Experts of a small language model.
Training: a variant of SOAP for the experts, 482M tokens, 3937 steps.
Below are experts of layer 6 (counted from 0) of a mixture-of-experts language model. Rows are named router (the router's row for the expert), gate (a neuron's input weights, with its number), up (a neuron's input weights, with its number), down (a neuron's output weights, with its number) and show model dimensions 64-127. Each number is 128 + 24 x the weight over its row's rms, rounded and kept within 0 to 255. Numbers have three digits each.
Before each expert's rows: "comes before" lists some tokens at least twice as common just after its tokens as in all text. This comes from a sample of Wikipedia text that the model never trained on. Tokens count by the router's weight.

# expert 2
comes before: " ", "-", "|", " The", " and", "=="
router:079104132140109120145183123126126120091085111121163119138144144129127128117143114116127134181130109122135118131113183189102132142143113115104109111095153132080058100105145107093114087143126094
gate17:154081129137144115161138141042165122144124079126134149165174102110119134100124148150109171106118115151098110120121153136124106148131122110100120083105143153084103141111109161109121181110098143
up17:099134110119175131129091130153135097170127098130156113127121081153111157122139128105129117116115127127135172156159186095129158121130134149126091108157095140129087138124147119087080155110091118
down17:083113089128111116119108153140148093160112159109131112127098066104175149114131159103100125147135135162123125110147166137151136131103106124114066157100091133130108137139112126130113145134117148
gate18:074141125149130072133118095103090091114159091191127135139138155125128138161124144119112146169149144172155112125100152133134101150132102121080142088145111121080133148119129114128128113157118130
up18:106144128173153114142174120149136118144146127076123138088148119105151161173082153142121133133126114113117153104152125140099142126103151099135122104139109126160124138102164152124135140115147153
down18:112124099174131178094092105130176066116108111144184105114156129147157162148119135130091091110137127110179141188140141145167092133109117152092131134155154152114151132104141075128110119107174140
gate19:114124146134133150096115106164089137152108112105147101118143148132118158155156116096131107148149115114130146112062096140157135125136130134086142122115150138148085098109152085146137164128143167
up19:157096150132164138152099081151105118114093106132141157158135126129127127106080124151113169169109154102141091162143149120068135101125092092120104135095094143088128117109095171091128132132088126
down19:129129082117148119116127087150083117119111139129160091160114152113120105126048103136142149101142113115102146085125142138161151107169163122098100129115134107144164095112118153145104104145127141
gate20:088109126124173164109128132101174118148143134131114110180138105135149131152133143159144114139123143144160080119133125099109157119129106112115106128157132139092092115127096135124129110152126132
up20:117160141123139154129126151144145083101087125106108126140086120138139149149127150123147073109144115159125113127095129076160157103117127114112131090135122178099112124127117140086158129126122116
down20:166160128084162126146144129081150092116137101128103135125123081122118125076124157113136104142123144164145102132129081085149148159124102121124121125140104124117117099113097118091152157114134169
gate21:166128131160103148132169122114150154125125116127121074150119124190108102106130144123131146161124134100141111089140143167150167081140184146167094100128141166149132121109152080149142152139151165
up21:127161105154164138156156183151115122165144121114121102125152096157134117147136072133125159130149161175110111143130125131114135147131126092159123158152124103149097120124121170135116104107113124
down21:101134123121137140089130157098114143096109118105130103166146162130111145141155127142163126114114119142114128118140127105109151177145129079118171101115140097145120111128137139131098104152120132
gate22:127135154141127122117134138131133148126109120155089102157111100135115116148139143103142099154183162134118147131121106149142102134156133094118152125143145066107145121128166145065107143157136104
up22:120122157128149108122145110103129103132141167116139148196141102140075149143142108119087113147119151110127103135092119138154123115117085112125142115122177156113112092116104156104105061144135145
down22:109144132078147150172183131139123149153164120093131133153139128149147139131114119117115151131157165143109129115106106123125118130155120119169143141108126126168133131132183171105125137136098175
gate23:109132159088123125153128120127131153148094140142147160132132128105153142159122130113115108107057112108123158117120092128107124131145112098140137181139083094113067132114151136109140149148114123
up23:125120116098148161112126079126147102092149125100092129125144145125103143150130138122126124112148113143140131099138160107142120102102107108118137125098098160142157143089126125137130135080125140
down23:124112119152135102152147124114113140080116091087159128180159133143169120128167098120136153147121111121164144144145161112111166123126136114110142090121116148136123129166136067086089113153133135
gate24:111124108126124175119144121128081147137121117142145113147090095152107169135133150102109128154175122120164113149155187106157144150170167080137171097149126096132127157134157151137131176109130152
up24:139124070104170108126139108091150110141121103149134162102124112181156132157163123165101135146129123174098130119124108141127133139109168124116123129130124163150135159127102104125167100135159121
down24:092044088125093128069133135096130120134127112153130156140081137113131190134120118129132144147110160080145141128135175130152127111156135112147165125105137103148124101128137170123102127151133086
gate25:123138127142131098163111169161170080143065101109115124153097111064131128110145097127163136125140140107136116123114105125143159127124161159126133116107114136086120123102171115093125169147137168
up25:117156106121150134096170110088145086144113120121098104136098091149128139126074190108134139128148135120138140132134122159163146138119132108126123122145138092147138115126167154110147109103104063
down25:135145090121092153162092111124126222124126125114108156132160111119135157149139135126134132106130096138108126156140125120145068119125095136152145093152122166122172103135112128161149096133094127
gate26:099114112076098100124140151185123092132160096093115112093104129134119137101114108125150134135127098109146111119112154159127088099082160171097135157095114127116088113137119148117115110137112093
up26:143150104153108150127083132123085149137138111163168163135139101147136165123111122118138115156101175170105167125114136150108150101142129124147146098130134120139117108110139164124135070090160076
down26:115125099128121127147119129167180114153132115094125091096124142085122108149152127131129121101136109167167119147081185091110112168113133135109118116105148183105174138090100113150152083087107094

# expert 1
comes before: " The", "-", "|", " He", "==", " In"
router:079099122132135102126152131125123120097100101137146148125146122125198122111148102105147138147128112140158111152117146189110142122121137106117116116104150142131064063128137126090086093131135115
gate17:143089135110129122127129146084113120126087109131105152158164102123105149122144112112103133092103141124082158117095156123141106157142128102107131133116133135132133139153122121117095167118150116
up17:119147086119170154124136161127139132153101093117131118091083135162160156115141104114108138126108119100158132125127151117153154131129160102165136159147096192160131065129140114104083166124117148
down17:126109121121117120084129175166153093108113122101125112116155130096157132102149090106116160138109123138143077156083149149153142166119078138123131187102110133114139152156120130109153112123131113
gate18:104148097118098106130114110115129106107135123192151156129122166096149110146098151115102144141144165177156074136150137123132090149094133129112134141124148101126119113149127097157148106117142173
up18:133119067189134149124112093139127112110129081117127151128170093128124122141115144121127133124125168142065132157133126164122160112097124109166141090125112125096119155128148081147097164152167141
down18:155126061144127108090127107127142115119104144141137114140166106129138162128079149099096128086126147094130093152131152114133129156162129140141139095117142095113120130090119084100086177134129143
gate19:109143143138119145091118122146121137160120122110113140098148134126084103105130124103137105121148095142120116153105081128140128121114126142094151171144203134138087106118154132143115140089178156
up19:178073121115114158145122096097111138142103136134143131177136115136143152122075134147115139136081136075106104158150161140107120109122104090144119084126080144103133144112099136115103128112081111
down19:136104088147174144113121100179091139088121153119140132164110150130131119130085088157126165117126117129133169072114138146172186091155123092108093135112128131129145100098114137146100093120146153
gate20:096150129107089177118124128097148106116098167146122089168103150123146122114142148133159115166144144114118104132127136126092134132090118123089108129103100108136091128149124132124139122162120147
up20:141137155095100115123131177182101130145105136142130160111121151114156109162171159172145165133119100152106119135160123117142114104117137096143152100098116127124086121127111157091145109131123129
down20:124127132113131151113159111071128066103127098118129091111135102110145084113133159150148085115131142155179123135173119100148141175111140098116094128113110123133107113136137107099133133090181138
gate21:173087155112079155086148168120098156179186124127127094111113163137109127154092125145116138150092139112148117111139126170104124106126152146143149110082114130157154166124129122086080150113141150
up21:130124119112185080151109155116159120159178122138131138140148102175073128140136132158131121141170158133126158142135133179134143116162137108120130159158173097164103164157132157127094109080124117
down21:098091122116135117153152181138128110118118148131143106106141151123126128163155183144116159139103131098123151126117159167124136127144132092128131138164165131124153163123122135077068106127156166
gate22:127098116147143167124156162138132124126102130146085110169098139115166119134091126105130122154170137118099128098142117171188109149090149120109136159101138082127136109138119129121135155110107102
up22:132186124110148091151166092141119134157139162134140134123127105143104168118119129140110106131113114119157126135083118163108141111129118082126093147132136106107117113144143157095101097133137176
down22:142156117087134099144134153145102132146156100122153126108153117138141104121054113098081161080162167143107110119075137110109130102130148102136126174120134153108126126122163150150106129160106127
gate23:130144113092120161118146112144136144186097150157124141128106117089168093131150135098108144113094111130128181096102129113094108117147129092150132140117082083080115180101131132095125104147117072
up23:120125169115090145123118120145112102073136125118088103100142117130122170142128093132148137109140107130132125126139138122146088132103090120138117115125118128143177146086118153155101164093113166
down23:133146111138087091132117152089137104102149087103136125162128107139158107111176093112152183096128134154161114121111153125112136144110110148136106102108130132128132147136139079117076120200119107
gate24:119080138133147131110138125106128122143106124200142146135080140156104054132152141061105101164145112129147102139129141115130135160121176123116148096143093117133097128119140144125096137139117191
up24:138151099149145122115143128145116112151113125106146172169131116167134141104144109136120134150139116145103139165091123143149149161147159105128137100134099174163108126139132140100147075115153120
down24:102079075088143118079135150089138142117106124142123151153084178094114135123146114079164130130145147126129136127128168146174139125120122124171168133127106137164154126133169196114136092134122147
gate25:142148169127150090111152156117115108125101108111119152106115164065147140139118125142160161119116151116098139124116134116104161135099130141094154161095124119101085048102138145129111155139155145
up25:130113130110171161110161117166153117103122125124087139111112085129121121179101124121122171147117153113136121147113103148165149111114107137124124110112144122164146149131132124113152142119135092
down25:140124147130108129141132105089155210159142142087076118130146120174163129128137076130094083110102093156124085148126125119138086092130066144146125107133137115116153139151137190125128112119097153
gate26:113121118123153081111141105179137107091179175133132110120076133133120119109123142108167168125161087126135072121152148136096103140128134143102146141080108106130130139148160141098111157170117123
up26:100135072165131149124084117126124128142158173127172154146103111168139118148143131180131113102094145127132095120142119142140118153165121113163161111157145150126133127144115139141109089104141128
down26:109105129146111118084155134165127087165079140101126110141122129135096114144134091095098117120113120122139083142150186105113162140088162113133139151124159147125133150117102156120154118146177160

# expert 20
comes before: " ", " M", " S", " P", " N", " D"
router:121118138145111125136136093093142125099099119154120119116190125130123112101141083118134170119135090095137134148127110131107137133125150100094124097112164119085093088084129115101119109147126100
gate17:167112143104150112139129152096166126123146109134129091159130091103126130087142134178117149108078134130128170123120128138114104137130112124120103111153113154121107139122144124130130104117109116
up17:147145134148170135084102129165109136158080113144121109085092136100165164122143088100135124131129098148158108144140098124149127074143165087140110139124115107136132156126150093107134131117113157
down17:117128120135130125141150127170124128107099121119115117088124089135148151108105122111150154108145095140156073156118157118065130103090114111159110166076144127123124161105109115142074135135144165
gate18:085133098140125089121117122098143121115102116171109115179154172095119126130124116082127124116122121158143116095147131156102094141064117136147097110140126124115124147154121141127104086132122076
up18:144128095140110138081122096117150129113117114102092139138176132116129123103130150107139113111171160156102129155166129126148138104119120130121155081133088127092093189117100094183146141129125137
down18:087128086123140082141136104110135128153107118119120122159146152137138167104127127141135121100129175111124122126109135117176142136129135123101150149133143136104129149080141142113119096094140106
gate19:123166136151091148139129100108128129115058152169147124135127119080089144108124115088167118159114107102122094131093113105119131130121121099151176131160119115129093132137137137083106132143125126
up19:141153130172151140147134091105119108124084143136170137154142153100132154157127131165124119195118112111139099142138104126111104097170103165078108109111111116144106114102139126153148165112117116
down19:170153110135165129173138102165132148155120172159107115171109152132159117126110093128099119125118103137083152135136112137118073172117131138127083126178097128155117135105135104092102129074156144
gate20:125119099113129149125133093134150083112142122158148102118141148120142127135132114114153150117143126162158133122135130129176126104127103150149120134151092162089120096135080176089126105141066122
up20:102129096089093146140100157146142147117124129082112140130147122107123121130148137156156136104093117163150112149094130093166107120094114099066126107066094141149105135148122162159147136172102140
down20:126141120097145113134135170110137114123126155114098143127177095083131128093086127155135099098127135085145126116121113091139166128143094125107101116132098167099153128110096150099104169106098157
gate21:149169136125115164112130156138179127111122120142087129125115111208085086123137148106106111112111114109128130118116131146118171070145153158139112149168121152170120132135123147125117137131172135
up21:111190109128147099126097130119131074142178135147104141126163121162090177158111113126160142120139140147153139169137156125119194138130149128125136127095149136133138110121148149122110124079120114
down21:108143155124129162120151181168173140126110148146084109151203145124100106145155124158145132120119181174116123119145171131107111123148122118147111119125164077142113149159139142153125147125123096
gate22:134111132112150112089130111138106152105103114103059108182096137150134148133082140139131087153180151125101141149128115130159149117102182154123171130123143132076153135125122127094126120140116130
up22:123105128105158102105111105140166099144157137141140115154082149130090153113148136075095164124132110085104143168123153157125136108116128132121123139152135122160127077124131146114110117142112113
down22:134121158106106122142129158173157173136117106109102113123119159136132170126120100072123156095106150152108147131100105124141097146154062095130133150127130113133104139132151140134125138173151136
gate23:163125105125120157150121084067150191153082152154106144125121131072157135174161124105096127127095108117134150141135117168090162145165106135140096137103083142119122123091102103110131156174118143
up23:092117152162105136168135116139136113074138168103088086137134178112124142135111127103119158125159107135128125137154167116125076088133134129103125117111096144164163164150106116135127138110140165
down23:115139163141113107144122136129146141086127102110144096155138139115145140119183091093165139137141122108159130124131135111102163148118147146104121122108141149178136159152128094121113120127123105
gate24:098115099130072157151115109156158115152130104114145144145162140155137091119142125108106130102161088126134106116160132141139119165145157103150135149135150136163109087151149104149130142129107162
up24:155147087105162153131135164163135111118113168120152129132147168155155153155172132132142134112109150144091126169116101135110183145086155081136144139135106132170148139133122142094090137133183140
down24:130092107104120117128148172136130140117112080133111131165081115088128145123137135122132126113114169089158131111095144153118091132130127145211168134114128153131139131147120186107117127133076134
gate25:129136131116151100112147143174141109150127123166093137080152147090114097108137154106128163087121141103133124128145110110118160122100161092113155092066093150105159122115173132158136151131122089
up25:080156083171166125099155138144170105140076137137104117128104133130104142118093149085128138147130107161149120161144138170200166141130112141130156116183096143130147123095149116111133135126086121
down25:154132158086101158137120097102091160149121170137164105146110131144088128144125102149126089128094157137091114150163126158167101123163125136142161136150123129146142136180093192152121110107125132
gate26:149096120085126074111147128149168099144121093135133100140140124151150134186125122118123171107108114144162114114108119155116126139143114158132116159075093127103108142138122127070147150139129162
up26:143104119157133154138109120142133167165165152102152140167106139180160131109145161129105134126137136101103133122129111128110077082135114126131125134151094106142179104144160143128094119084160137
down26:093123140101122159129120131169133091103101130128099142073120103139127145092108140144121133110119129110170105157112127132107139157153121132123065137105136196124158145116130123126160136194135125